Experts of a small language model.
Size: 12 layers, vocabulary 5088.
Experts: 64 SwiGLU neurons an expert, 2 picks a token, a softmax router.
Below are experts of layer 7 (counted from 0) of a mixture-of-experts language model. Rows are named router (the router's row for the expert), gate (a neuron's input weights, with its number), up (a neuron's input weights, with its number) and show model dimensions 0-95. Each number is 128 + 24 x the weight over its row's rms, rounded and kept within 0 to 255.
After each expert's rows: "mostly gets" lists some tokens that are sent to it at least half of the time. This comes from a sample of Wikipedia text that the model never trained on.

# expert 14
router [126 124 129 121 154 146 164 164 163 140 132 132 107 102 114 119 112 144 126 108 123 109 102 135 129 105 146 128  93  81 195 178 128 137 118 156 165 138 162 128 122 125  93 146 117 165 126 136 106 129  88 124 139  81  91 145 134 139 140 113 111 138 165  95 143 126 151 136 165 108  56  97 143 138 122  95  81 153 133 166 164 105 127 114 107 126 128 147 129 103  98 124 140 124 110 123]
gate0 [102 127 114 149 123 122 117 158  72 149 124 104 119  82 129 149 136 150 146 106 110 120  93  88 125 126 178  73 137 125 153 129 155 137 122 110 178  73 127 138 138 141 123 135 165 154  67 129 124 113 105 129 124 109 126 172 135 166 112 160 135 138 154 103 123 140 100 119 114 116 111 132 153 179 113 156  99 157 129 138 117 132 102 111 134  97 126 136 105 124 120 137 160 100  92 164]
up0 [161 129 202 186 155 126 110  95 125 151 153 104  98 106 145 124 123 130 135 118 144 131 116 125 166 143 130 128 122 123 151  99 112 122 155  63  76 106  99 122 140 148 148 123 104 148 159 132 137 128 160 109 157 124 129 119 117 111 137 113  76 125 110 156 138 100 125 142  89 130 125 122  68 163 176 119 132 112 154 121  94 126 147 158 128 167 114 106 126 123 150 151 136 124 132 146]
gate1 [163 131 136 157 128  99 152 111 157 137 137 138 129  79 113 109 102 161 125 132 130 178  85 170 188 126 155 102 105 149 129 104 107 144 167 103 102 106 132 112 120 131 118 164 111 157 124 145 115 114 156  95 129 156 109 148  96 137 157 134 133 104 101 149 103 148 121 162 146 145 150 138  54 112 134 147 132 125 140  90 119 109 154 116 129 158 139 115 111  72 116 133 100 113 121 142]
up1 [148 161 149 125 130 113 136 146 104 111 128 182 119 161 153 136 143 131 135  91 109 104 104 144 101 177 132 137 125 113 123 101 116 128  88 163 136 139 141  99 117 119 140  89  89 134 121 106 194 157 127 144 137 142 131  98 127  95 117 124 133 170 121 163 137  80 147  62 120  96 157 147 163 133  69 133 141 108 115 152 115 133 122 143 129 133 119 108 131 145 115  82 106 109 136 106]
mostly gets: "\n", " |\n", ")\n", ".\n\n", ".\n", "==\n"

# expert 19
router [104 109  87 164 105 169 101 154 122 113 116 169 129 154 106 162 180 125 141 108 152 108  78 106 146 109 135 164 118 161 107 122  95 142 142 115 131 156  87 132 153 145 161 132 101 115 140  90  90 155  89 123  87 150 111 133 120  99 155 144 114 141 156 137 121 112 148 109 103  95 103 154 127  91 151 119 135 123 124 122 131 129 122 143 149 135 137 120 159 152  76  87 135 112 152 103]
gate5 [165 119 125 153 120 124 141 110 154 153 136 144 137 131 181 136 159  95 166 155 139 144 105 124 118 156 128 127 129 154  95 106 145 105 140 131 121 107 129 115 110 120  74 117 135 124 131 109 142 163  89 151 101 127 153 112 145 141 127 129 154  97 180 115  70 115 165 125 126  89  86 108 102 149 137  94  98 109 111 134 149 150 119 106 127  94 126 137  84 155 162  80  97 144 165 141]
up5 [128 121 113 170 117 133  87 127 100 125 117  89 142 128 129 119  80 137  93 113 131 142 139 155 189 139 136 139 171  76 115 182 137 118  85 143 142 111 134 106 177 103 128 113 103 120 143 135 129 108 141 121 148 128 121 166 137 114 135 122 136 159  98 131 110 118  98 141 157 100 119 148 128 129  83 101 152 121 136 201 132 108 138 134 130 155 112 154 148  93 138 176 153 133 123 105]
gate6 [145 159 109 168  74 126 115  83 132 117 128 133 139 139 130 105 150 158 155 107 145 110 147 129  97 121  67 139 106 133 142 134 143 120 121 161 146 146 132 108  95 104 125  91 142 146 132 124 143 143 128 134 128 126 177 189 133 167 119 165 160 113 109  82 147 118 103 131  85 127 133 152 126 113  82 133 107 135 131 139 120 191 127 114 157 147 103 126  84 125 105 146 157 119 112  96]
up6 [ 91 113 138  88 168 122 175 129 120 177 105 118 130 112 165 113 123  88  92 166  87 134 149 101 120 147 118 118 158 114 107  92 136 106 120 161 138 117  81 137 125 145 144 139 159 120 137 116 127 103 157 119 166 139 124 104  94 136 104 127 142  89 128 130 171 111 111 140 130 151 150 136 132 144 101 126 180  93 100 108 117 150  76 142 128 135 121 128 152  96 163 172 106 126 132 147]
mostly gets: "|", "=", " •", "″W", " the", "The"

# expert 8
router [ 85 101 101 101 152 133 139 117  93 161 101 112 109 149 163  63 145 123 119 140  75 156 156 131 142 143 150 138 139  93 156 167 156 135 122 148 115 140 131 133 159  91 113 116 164 103 150 150 112 125 130  92 164 164 151 114 168 128 124 114 109 133  99 158 136 141 163 114 125  87 126 110 155  85 112 118 165 117 157 112 114 128 107 100 143 162 133 148  95 159 108 121 111 121 123 133]
gate0 [133 130 116  99 119 118 136  80 120 104  97 151 121 138 179 100 179 129 117 115 125 145 162 116 148 135 109 166 170 123 137 129 147 143 110 165 166 120 126 102 134 106 123 156 138 113  87 125 150 110 106 117 165 144 129 126 148  91  95 147 135 109 151 148 133 138 104 100  97 115 104  91  59 125 117 141 176  96 127 152 106 154 118 124 121 124 177 142 160 153 122 154 126 171 149 130]
up0 [119 121  85  99 134 173 162 105 131 110 115 139 116 119 152 139 102 114 123 138 136 128 138 145 113 162 117 179  96 110 120 138 122 143  95 188 166 124 124 107 122 135 132 141 128 152 114 159 126 101 145 118 118 141 128 132 144  92 143  78 126 113  83 175 117 123 119 101 137 103 113 117 120 150  98 129 108 116 156 121 132 169 144  82 112 169 131  92 151 163 113  85  83 113 168  92]
gate1 [108 116 126 119 111 123 145 130 131 147 139 128 122  95  91 112 123 112 122 166 164 152  99 144 104 165 135 115 141 120 127 131 149  96 157 141  71  66 111 125 123 114 120  77 135 125 165 106 148 116 107 185 149  98 122 101  88 169  98 160 128 114 141 125 128 160 175 174 137 110 116 141 111 132 164 119 139 108 150 165 147 133 127 116 137 107 135 167 111 125 180 138 121 139 119 161]
up1 [143 110 117 114 126 170 112 117 137 138 138 121  90 133 133 130 120 129 147 142 142 168 172 131 105 166 156 154 110  88 121 138 109 118 141 122  99 115  93 131 162 127 117  84 153  99 153 116  86  82 108 112 151 119 122 102 136 142 128 142  75 142 155 105 102 133 177 149 106 146 103 167 142 115 150  89 115 102 185 158 131 155 135 125 131  93 116 177 125 116 138 151 125 177 118 130]
mostly gets: " where", " which", " when", " while", " before", " However"

# expert 18
router [ 99 107  90 106 116 127 126 130 119 113 140  90 135 147 163 143 176 107 141 137 123  83 153 114 156 126 116 103 100 139 195 129 145 136 113 123 170 132 123 120 130 144 151 119 169 132 122 149 106 152 140  67 160 148  77 124 163  90 105  92 102 139 110 131  89  98 122 135 111 147 150 156 156 106 133 153 122 155 170 136 124 115 102 112 116 146 104 154 140 139 108 110 147  90 154 140]
gate5 [156 122 145 130 126 116 142 144 162 124  88 151 139 162 103 128 115 115 164 173 129 110 133 140 134 138 116 120 167 142 118 142  75 107 142 108 146 104 145  42 108 140 129 117  99  87 111 147 144 142 140 131 115 160 133 140 145 104  89 183 148 155  98 155 131 152 128 153 122 122 126 108 123 110 104 138 151  84 149  98 127 157 169 128 100 122 108 124 119 120 100  99  99 127 178 123]
up5 [ 99 124 156 121 114 137 136 127 163 137 115 142 151 111 145 115  96 144  77 116 110 166 106 144 155 128 156 134 114 155 113  62 160 185 128 120 119 162 131 174 149  84 134 122 132 124 156 104  88 130  97 128 126  67 144 149 116 161 152  88 151 143 147 133 125 163 146  91 124 126 114  91 153 153 107 125 121 127 114 137 106 117 127 112 160 108 180 132 117 138 154 133 125  91 132 115]
gate6 [135 112 125 105 147 155 152 125 111  94 144 165 131 116 140 148 103 112 148 143 110 113 161 130 152 117 125 193 125 146 131 129 118 115 141 128 108 145 170 159 200 144 136 150 144 124 109 151 107  96 136 119 127 123 115 143 159 130 116  82 137  88 126  85 128 142 132  66 120 126 146 119 116 148 119 131 124  89 126  90 132 123 160 119 106  75 127 159 107  89 125  87  92  82 134 136]
up6 [ 84 120 145 132 117 152 143  89 175 122 155 106 120 125 127 141 113 143 117 118  94 160 102 138 115 176 129 140 185 147 140 106 116 121  94 126 145 125 144 114 124  98 125  99 138  92 163 155 119 129 139 150 120  90 157 148 125 159 169 143 133 136  94 151 147 132 111  93 141  91  84 103 148 163  84 136 146 172 151 142 116 118 144 114 136 121 112  64 138 161 102 133 109 127 136  96]
mostly gets: " September", " October", " April", " December", " July", "°N"

# expert 9
router [ 96  81 160 136 151 103 129 136 139  98 128 155 148 124 109 110 112  95 114 123 117  95 147 104 121 112 136 181  88 159 108 113 132 141 142 159 137 147 144  70 161 113 142 102 175 122 113 146 107 113 152 104 148 147  85 137 106 133 116 115 102 134  96 144  93 127 186 103 129 139  96 132 145 136 160 127 158 113 189 146 115 151 130 138 131 134 121 116 103 168 128 154 124 149 169 136]
gate0 [133 132 137 128 154 142 147 137 132 173 133 128  94 130 120 143 168 148 126 107 106 171 135 152 160 139 182 133 148 129 116 146 115 107  88 110 114 127 140 120  66 117 122 128 147 131 173 161 155 105  96 129 142 123 136 122 164 137 119 171 137 112 112 168 120 123 105 163  93 177 120 134 121  90 116 110  89 130  97  57 125  97 132  99 138 131 106 139 139 110 109 119 142 152 115  83]
up0 [119 154 130  97 137 104 131 143 105 141 122 138 113 122  97 127 142  94 100 148 146 146 113  92 115 115 115  93 130 134  92 126 135 122 152 123 135 146 133 136 123 140 163 139 128 108  68 139  97 125 154 129 108 114  95 174 141 143 103 114 142  85 146 127 199 120  74 120 164 108 157 105 143 138 151 102 151 123 116 140 125 119 111 178  58 124 147 129 103 176 110 166 140 148 128 134]
gate1 [ 95 110 137 147 117  93 127 131 117 121 138 120 126 110 151  91 165 134 111 156 111 153  73 124 147 110 132 131 158 135 103 154 129 124 127 130 170 123 125 156 143 129  83 129 117 117 168 138 125 124 100 110 129  97 134 153 142 117  79 161 166 122 164 140 156 129 113 161 173  93  57  76 166 121 102 115 155 127  98 121 153 169 125 100 133 120 162 127 159 143 126 132  97 116 139 121]
up1 [129  99 143 120 131 142 137 128 130 136 125 101 136 105 109 140 129 190 130 112 135 117 144  90 106 147 185  84 141 126 113 137 110 176 109 108 115 100 200 103  93 126 105  96 128 142 149 121 134 115 120 127 170 139 113 112 119 143 105 166 141 130 118 133 169 135 111 186 148  99  99 114 142 141 115  95 117 124 116 134 161 106  86 133  98 121 152 110 122 129 188 117 166 146 145 142]
mostly gets: " James", "son", " Thomas", " Charles", "istan", " Wales"

# expert 5
router [116  85 154  86 147 128 128 170 144 133  93 140 108 115 145 121 117 113 138 170 161 147 111 150 163 154 114 138 158 112  96 157 135 148  77 121 107 168 155 132 124 110 100 161 114  93 124 141 108 125  96 126 123 109 114  91 143 116 133 149 163 152 163 111 139 116 140 130 164 134 134 131 157 132 145 116 128 157 157 147 141  82 107 118  93 106  99 130 156 161  66 108 169 111 112 105]
gate0 [160 104 160 144 129 129 115 130 125 125 160 107 138 138 105 120 129 152 118 133 110 160  68 174 119 140 111 106 124 134 157 138 124  98 132 132 121  84 135 127 113 150  88 159 107 105 142 131  87 157  75 157 138 116 118  99 118 143 112 155 161 119 131  67 121 149 124 163 118 172 135  99 140 135 147 138 151 164 103 188 134 114 115 106 169 101 127  86 104 112 120 141 151 155 112 141]
up0 [119 156 110 115 121 105 130 134 105 166 132  89 124  81 106 123 158 131 121 199 132  96 186 171 120 103 157 165 123 139 127  84 102 137 151 136 122 134 116 151 129 128 144 136 116 105 114 130 142 127 140  92 144 142 116 134 112 155 127 109 139 120 105 129 138 137 139 149 122 140 140 133 121 152 115 117 115 137 194 110 113 128  58  92 183 104 122 136 134  72 142 128 134  96 138 151]
gate1 [133 119 168 143 151 123 136 117 127 120 145 128 117 158 101 122 110 110 113 139  83 111 125 100 135 145 156  85 152 134 114 110 154 127 131 141 166  89 154 101 115 127 150 165  67 132 112 147 145 141 146 102 126 107 102 144 110 154 128 126 158 136 123 143  78 119 131 170  63 162  72 118 167 166 122 154 141  88 106 135 112 134  92 138 149 113 129  81 126  99 147 116 129 142 145 117]
up1 [119 130 116 146 107  86  70 108 156 155 123 131 137 124 100 124 102 127 127 173 129 123 150 167 132 162 103 131  83 143 118 109 137 173 100 186  80 135 133 112 153  93 148 107 171 137 140 122 119  86 134 142 118 117  88 118 148 145 114 134 124 106 128 141 161 147 174 141 140 117 139 107 158 138 100 128 145 159 129 160 102 104  84 101 175 144 122 115 135 154 129 124 100 142  94 132]
mostly gets: "\n\n", ".\n\n", "==", "==\n", "===", " |\n\n"

# expert 20
router [178 157 131 122 162  89 137 134 122  81 153 122 171 122 107 131 110 118 133 139 109 165 166 149  97 131 120 154 101 140  78  93  87 139 108 140 108 130 120 148 123 117 105 117 119 109  68 103 141  88 147 170 122 142 132 120 116 147 147  97 150 114 131 143 138 119  99 161 120 124 130  97 142 105 138 116 125 156  90 130 145 157  84 108 161 127 159 167 103 123 164 142 122 112 170 128]
gate0 [141 120  99 104 151 115 114 129 141 153 140 141 140 138 166 137 143 114 166 162 103 154 117 142 112 210 135 113 137 133 190 137 127 135  92 117 111 118 102 105 133 129 170 118  49 167 111 127 152 130 118 173 128 148 126 147 133 128 159 106 128 120 113 155 134 114 150 120 107 132 106 122  94 141  93 121 112 121 123 136  84  89 167 124 114 112 119 104 151  91 128 119 167 116 122 150]
up0 [130 115 148 120 147 131 108 142 123 142 149  68 119 120 150 128 108 168 100 140 141 129 134 115 169 140 144 131 103 159 175 104 128 114 125 127 121 142 156 138 147  99 109  97  77 108 110 112 166 122 172 146 138 107 108 168 148 127 132 142 152  92 137 129 109 127 170  97  88 154 100 125 110 149 155  88  78 148 152 154  90 119 113 103  96 113 125  96 107 139 149 138 172 167 132 132]
gate1 [145 154 106  94 113 130  99 169 102 134 113 114 165 106  99  76 132 163 146 106 117 120 124 163 110 125 113 118 138 105  89 103 160 133 128 159 119 125 145 105 133 136 130 169 115 173 116  94 172 123  76 132 108 130 142 121 128 113  86 122 144 115 119 107 167 144 114 182 113 169 121 162 106 111 141 117 164 103 165 113 152  71 115 140 138 140 139 146 120 149 132 157 128 151 103 127]
up1 [ 90 108 157 139 108 144 107  99  73 174 117 155 113 104 102 143 148 121 106 152 170 138 122  91  94 141 101 117 119 163 135 134 108 144 118 115 153 132 145 151 149 127  98 155 135 118 164 101 104 105 165  78 136 147 105 112 147 170 154 111 145 108 149 131  95 145 140  98 120 135 132 134 102 148  71 134 139 125  97 187 128 160 115 117 149 107 155 133 130 139  98 149 144 154 141 111]
mostly gets: " d", " n", " con", " ab", " pre", " vis"

# expert 3
router [ 63 105 146 104 126  89 132  68 138 135 135  91 108 114 123 130 118 137 131 157 162 118 168 132 114 110 117  86 135 148 118 109 151 129  96 152 158 179 129 115 137  86 111 106 143 138 147 121 161 118 131 109 152 140 100 158 127 166 129 116 108 107 145 132 114 147 123 126 116 140  74  97 123 158 104 124 153 121 137 162 116 162 147 115 119 155 138 160 140 195 106 145  94 151 142 131]
gate0 [133 137 102 116 137 108 188 129 134 152 142 135 152 135 167 108 124 139 120  93 139 126 166 160  97 138  78 156  89 168  94 148  80 153 117 137 136 122  94 126  83 125 104 111  73 121 130 146 163  98 113 142 122  92 102 110 119 109 107 119 140 136 135 151 106 157 104 116 124 137 122  99 117 120 178 120 144 103 155 149 160 125 138  95 113 180 155 144 132 116  94 116 121 153 146 140]
up0 [150 101 146 134 143  85 135 137 136 157 140  88 138 135  99 146 145 102 140 114 139 142 174 108  90 140  99 131 109 123 141 161 131 107 116 149 149 102 105 142  78 145 115 199 101 200 105 129 180 116  92 160 118 100 139 133 120 134 108 106 152 108 140 120 119  90  72  98 135 105 118 130 112 157 144 137 106 118 129 146 149 133 108 133 119 139 164 143 145 105 113 128 143 140 101 146]
gate1 [ 66 198 102 102 150 111  81 144 126 136 130 148 127 120 141 151 143 142 111 153  97 119 153  81 158 132 140 146 124 142 153 131 112 153 137 101 170 128  99 156 130 155 135 152 110  96 142 148 137 161 128 133 102 126 133 141 115 155 115 155 130 109 124 109 147 126 117 130 117 168 138 127 112 146 158 150 134 161 101 116 144 134 165 111  71 155  94 143 140 116 101  81 181 125 103 133]
up1 [120 109 115 112 151 114 131 169  90 118 134 165 137 140 135 130 102 109 150 157 164 136 122 156 180 146 137 100 105  84 100 143 118 116 145 124 108 147 149 115 138 137 113 126  63 140 144 106  90 161 133 111 151 109 123 115  84 130 167 111 102 131 165 125 150 121 107  72 122 143 141 116 143 111 133  83 116  98 167 124 118 147 127 132 167 115  93 118 119  96 142  86 119 171 166 128]
mostly gets: " year", " time", " city", " title", " years", " species"

# expert 15
router [109 153 124 101  99 146  72 109 115 119  83 113 123 138 110 115 141 158 119 139  90 136 138 138 143 105 139 118 137 113 167 139 150 106 118  70 108 123 128 131 143 117 122  96 125 122 179 146 167 135 137 167  98 156 151 151 128 100 157 145 155 117  99 142 156 151 130 122 111 170 126  67 158 102 105 117 114  83 117 144 122 119 123 164 145 124 131 112 149 172 166 138 113 102 162  98]
gate0 [123 120 139  90 144 108 114  77 172  96 122 148  88 139 106 149 123 153 118 133 157 196 166 119 134 137 147 134 108 136 114 144 135 170 132 117 115 129  98 146 144  90  80 113 134 143 124 153 126 112 114 147  93 129 139 117  90 154 125 140  88 129 154 155 148 109 116 142 138 123 104 181 116 107 139 129 135  90 131 157 155 126 145 114 114 154 122 143  56 135 118 164 170 138 116 115]
up0 [ 93 123 115 108 151 130 143  90 128 143 127 151 129 148  92 132 144  83 129 126 120 152  92 173 168  98 149 115 141 140 148 144 112 115 145 132 123  92 167 173 161 155 135 152 131 122 150 140 109  81 157  76 139  92 156 135 140 126 114  86 152 161 115 132 124 120  94 146 137  98 139 148 129 126 146 121 101 106 110 105 148  92 150 143 135 127  79 171 148 121  60 135 121 122 138 118]
gate1 [144 163  84  83 138 137 112 117  97 119 121 137 147 139 169 116 139 101 124 121 127 138 130 136 128 117 107 148 116 194  95 137 132 153  83 130  99 134 143 133 161 124 109 170  93 119 134  91 137  95 141 162 141 170 193 105 152  63 138 123 142 142 127 130 119 137 149 120 143 134 171  93 119 137 121 116 146 139 132 105 118 113 108 130 154 122 148  85  95 139  91 111 101 163 131 122]
up1 [114 111 152  98 127 128 135 114 116 104 139  78 146 136 108 117 165 119 135 162 158 148 145 117 187 143 106 121 113 157 139 132 109 128 176 115 125 111 164 143 147 116 142  43 112 122 143 130 167 135 102 144 138 153 142 138 127 143  79 123 125  97 129 153 126 115 119 138 129  84 137 157  83 158 142 121 120 108 121  80 130 125 151 131  90 142  81 152 115 127 159 148 155 115 109  97]
mostly gets: " he", " it", " He", " but", " have", " who"

# expert 17
router [112  97 155 139 119  99 152 103 119 136 128 128 115 136 136 109 107  91 112 144 116  95 111 120 128 170 157 134  79 154 140  99 147 190 164 153 149 136 130  95 124 126 153  99 180 128 135 137  93 148 157  98 172 128  57 123 123 123 165 123  97 135 106 111  94 134 158 104 118 157 133 125 172 145 163 125 124 108 139 149 108 103 117 152 112  99 145 127 123 163 140 136 135 114 160 132]
gate5 [173 137 119 148 137 122  68  80 141 135 166 117 129 115  75 146 158 104 150 105 137 137 113 152 112 130 135 111 140  88 152 142 108 104 143 123 105 122 177  74 112  99 107 134 126 159 142 136 143 125 107 135 152 150 141 114 125 113 151 156 131 112 148 110 120 138 135 165 129  86 130 132  99 121 168 129 124  85  97 118 100 114 100 133 136 113 154 151 154 152 148  97 111 202 131 113]
up5 [191 150 134 118 133 131 148 128 122 164 130 112 130  72  85 137 132  87 155 137 149 140  81 126 130 112 141 169 152 152 112 100  91 162 151 112 107  97 126 135 108 174  89 123 139 131 158  97 118 162 116 121 125 105 122 141 135  84  93 132 109 143 162 151 153 105 103 147 149 147 115 151 127 128 122 108 106 111 155 162 131 180 147 120  96  87 142 145 128 143 138  98 134 145 120 157]
gate6 [125 157 105 113 162 126 112 130 121 121 148  72 115 179 115 163 159 100 111 181 103 107 152 129 151 126  94 119 125 137 115 114 127 108 142 142 190 148  99 151 132 152 136 165 132 108 114 143 135 117 142 166 110 119 156 123 112 106 147 131 162 136 159  67 123  96 112 115  95 121 133 119 123 111 150 112 128 117 186  62 148 157 139 161 112 137 118 133 135 114 107 118 112 124 103 126]
up6 [137  95 140 128 133 154 148  96 123 123 129  91  94 129  98 143 148  98 111 127 128 130 133 139 143 168 110 102 135 131  65 109 100 143 128  99 164 120  97 108 104 167 142 136 142 175 156 167 147 110 120 131 117  76 127 132 153 115 119 141 155  88 130 148 154 117 115 148 145 163 119 143 162 172 150 155 163 150  92  95 165 152  74 146 123 124 148 116 139  90 149 126 108 139 143 139]
mostly gets: " Arena", " Stadium", " Johnson", " Clark", " Andrew", " Smith"

# expert 0
router [154 136 136 132 137 106 146 133 120  86 127 140 104 142 151 156 106 137 120 152 158 144 141 159 101 107 121 136 130 116  98 122  97 134 107  97 125 113 116 132 126 135 150 126 137 116 132 121 175 128 155 153 166  98 167 121 125 134  93 110 113 137 134 144 140 155  94 162 135  77 136 163 134 161 146 177 130  84  63 115 103 114 164 120 132 121 100 121 105 105 183  86  73 105 108 142]
gate0 [156 132 126 106  98 125 107  96 116 116 129 133 158 105 141 152 174 134 121 146 127 138 107 119 125 117 157 166 122 112 156 141 118 114 123 144 131 110  86  60 133 130 119 140 156  98 145 137 153 171 147 140 120 140 148 117 141  89 125 116 132 113 146 157 111 143 100 193 167 124 132 155 162  98  78 156 165 123 117  83 146 153 147 142 118 106 102 137  82 160 113 155 129  90 122 154]
up0 [113  94 143 181 187 135 157 153 124  94  96 154 111 135 144 126 129 147 129 135  89 133 140 103 153  96 122 144 112 179 125 107 119 135 133 133  80 140 163 122 135 144 111 128 175 132 171 105  72 130 117 145 134 127 129 158 171 141 131 162 132 119  81 132 146  95 135 154 121 143 103  97 140  98 122 114 127  97 150 135 132 130 137 117 138 150  91 153 134 108 110 127  83 125 180 112]
gate1 [139 151 100 109 166 153 127 127 120 122 119 107 124 120 151 148  75  82 138 125  90 170 135 107 168 123 145 152  70 106 135 153 119 121 100 120 121  97 138 134 148 131 108 143 124 124 151 152 122 138 111 155  98 152 110 151 114 110 109 106 124 101 111 105 149 125 137 188 111 143 102  89 143 135 161 126 199 116 102 117 157 105 129 101 126 113 100 126 164 154 170 146  90 112 108 126]
up1 [126 132 138 128  83 126 118  95 122  99 148 127 138 101  86 118 142 131 147 131 154  94  72 113 128 127 152  99 211 150 117 121 140 159 126 131 144 109 144 142  93 137 128 177 147 141 141 130 161 127  85 120 154  95 166 101 132  94 136 137 160 110 141 159 102 121 108  80 126 181 127 124 123 131 110 134 121 138 151 128 106 123 122 139 128 121 139 192 132 130 104  83 147 154 121 118]
mostly gets: " c", " re", " ex", " Re", " pro", " rec"

# expert 21
router [118 126 127 138 111 140 109 152 148 130 138 141 134 150 100 142 101  93 140 108 128  87 102 106 134 138 146 126 136 138 119 118 118 129 115 147 149 150 152 137 135 168 151 177 107 111  81 117 140 145 132 142  80 128 176 145 136 137 169 151 147 149 158 129 133 106 103 147 106 169 124 130 124 156 151 114  99 153 125  84 116 159  98 141 143 132 101  97 158 126 109  38 131 143  92  82]
gate5 [126 127 132 155  77 146 131 142 106 138 109 113 107  98 125 126  99  88 115 163 150 156  91 118 149 114 132 154 155 133 134 164 135 134 127 111  93 122 159 108 152 130 101 152  76 119 152 116 139 132 119 110 119 121 139 109 130 155  98 139 169 144 150 100 123 135  84 143 154 112 108 137 172 120 106 126 131 145  87 132 134 125  82 113  65 125 158 103 159 164 188 136 150 147 168 144]
up5 [147 111  98 116 125 126  72 110 146  99 152  97 158 146 142 140 125 131 119 110 112 175 166 106 139  96 123 157 124 165 117 150 140 119 140 128 130 113  81 134 154  99 119 139 130 153 110 152 111  93 143 186 111 139 138 124 115  91 172 147 120 125 113 156 131 133 101  64 148 141 155 123 110 110  91 104 127 105 184 138 132 144 154 171 137 160 106 133  90 112 136 156 101 122 129 123]
gate6 [ 90 138  99 132 143 155 107 117 133 124 143  94  91 101 183 139 120 111 165 151 141 189 166 131 147 116 141 142 139 100 144 154 120  80  99 158 135 132 146 141 136 103 152 135  97 128 141 154 118 114 143 135 152 104 137 126 129 166  96  97 117 161 133 113 130 125 106  86 124  82 126 146  91  80 135 121 154 110 116 132 151 106 120 130 164  75  98 155 135 128 126 137  89  89 140 123]
up6 [167 127 160 121  88 136 111 115 120  17 140 115 137 163 139 145 100 109 135 142 105 129 123 121 166 185 128  84  62 140 115 160 101 153 104 108 119 135 138 117 115 171 128 139 129 119 148 112 109 113 154 113 106 150 107 131 115 114 131 129 160 114  93 156  79 122 132 129 109 137 141 150 107 128 103 131 135 142 136 126 160 120 111 138 122 153 146 127 119 157 118 156 149 132 119 136]
mostly gets: " Total", "|---|---|---|---", "″W", " Coordinates", "″E", " •"

# expert 11
router [138 114 123 171 171 106 120 126 133 131 166  80 142 137 112 131 103 137 145 110 142 101 131  90 149  97  92  89 149 118 115 152 144 114 183 109 130 104 146 132 120 127 111 153 139 139 123 123 144 117 103 107 167 132 108 149 115 112 137 124 164  98 122 123 129 200 124 107 104 140 116  93 125 144  80 135 104 163 136 149 162  93  72 131 120 121 145 133 158  79 137 172 123 119 113 121]
gate0 [146 133 113 171 154 136 119 137 175 125 130 149 101 121 180 131 145 132 130 166 112 154 134 178 154  98 105 128 145 140 146 138  82  78 125 123 110 107 108 106 125 130  98 170 108 148 174  88 119 102 116 123 119 161 149 152  98  91 139 127 159 128 105 117 144 159 133 128  86 140 124 106 133  65 145 145 165 125 113 127 134 120  82 128 145 116 157 129  99 122 152 147 100 146 124 150]
up0 [151 133 129 113 154 106 121 109 133 148 154 140 126 118  87 154 129 120 120 107  89 123  97 115 164  81 127 107 151 128 180 120  94 151  96 107 118 101 119 117 190 155 135 123  91 156 140 180 109 139 100 123  91 126 173 133 124 135 108 107 143 120  92  96 151  95 180 133 151 101  94 145 128 146 128 135 123 100 124 166 129 130 131 122 147  99  84 111 146 144 157 125 145 118  93 149]
gate1 [137 124 124 139 138 127 119 135 151 126  74 144  98 145 115  81  91 105 140 118 179 142 152 157 153 136 120 144 150 157  94 137 148 110 129 140 138 132 111 151 158 133 115 128 113 103 140 137 107 109 133  98 122 108 138 164 115 142 130 122 148 112 143 116 149 149 170 145  73 177 169 137  74 100 144 105 142 154 125 103 109 103 114 109 114 123 167 114 110 106  98 129  54 119 166 144]
up1 [116 127 153  54  99 133  92 117 114 138 117 137 126 134 137  99 131 120 119 163 146 155 155 156 130 105 153 113 124  75 140 148 119 118 142 133 174 101 121 150 148 145  94 111 180 129 128 130 114 188 126  97 183 159 133 135 122 111  70 131 109 163 121 112 140  98 130 112 147 130 130 118 103 117 124 113 137 140 110 146 130 147 141 125  78 110 147 138 130 128 133 128 106  76 177 111]
mostly gets: " ext", " def", " act", " moved", " used", " support"

# expert 4
router [109 157 117 176 114 169  98  78 153 153 127 142 153 136 127  90 143 117 109 138 110  90 140 112 151 114 126 149  84 127 125 123  97 189 136 129  88 134  88  91 161 116 134 125 160 132 165 114  66 115 152 144  92 117 141 119 115 130 147  84 116 159  90 144 143 115 145 153 165 148 108 150 147 115  92 114 130 110 132  99 129 132 115 121 153 129 137 164 162 132 150 125 119 133 144 129]
gate0 [ 86 111 131 130 132 143 100  99 127 145  91  97 140  98 171 131 132 120 143 136 110 186 133 134 131 163 121 127 145 113 102 133 131 128 107 152  92 119 130 130 149 119 106 114 142 158 102 156 120 104 119 152 137 156 127 178 136 134 107 153 159 140 106 114 152 131  51 167 116 108  90 130  90 148 162 127 109  74  93 149 126 132 111 149 165 124 107 133 154  94 124 150 106  86 113 129]
up0 [154 158 143 152 120 107 124 167 175 134 123 137 114 134  92  95 115 139 100 106 132 117 113 119 135 127 134 155 106 123 141 104 118 143 120  84 157 107 145  88 124 182 151 147 109 125 149 125 134 146 122 133 143 136 131 137 122 136  92 118 113  65 111 149 139 122 112 132 114 156 134 105 159 109 124 134 149 140 133 173 117  94 149 164  46 192 139 152 161 157 146  99 137 130 121 154]
gate1 [ 76 121 145  98 117  86 143 134 131 128 138 128 128 118 155  84 133 142 131 104 144 144 118 179 118 152  97 119 123 124 135 145 145 145  67 114 132 105 136 104  96 150 115 115 124 165 133 107 147 180 135 123  97 117 149 130 199 101  91 126 143 129 142 114 104 136 117 156 132 165 156 128 119 117 127 119 142 128 130 204 161 129 145 130 138 113 173 155 127 125 125 115  85 165 110 142]
up1 [174 134  85 193 111 147 124 166 107 136 122 141 128 104  84 149 144 130 133 125 133 111 131 107 119 116 177 159 129 118 119 112 123 143 160 164 125 152 120  96 107 135 186 148 126 107 100 170 123 153 102 147 154 156 108  97 102  89 137 149 105 138 132 107 143 140 126 137 124 124 105 128 124 101 163 147 111 128 104  95  99 112 105 118 106 150  89 136  77  86 135  99 153 126 155 120]
mostly gets: " for", " not", " between", " including", " about", " its"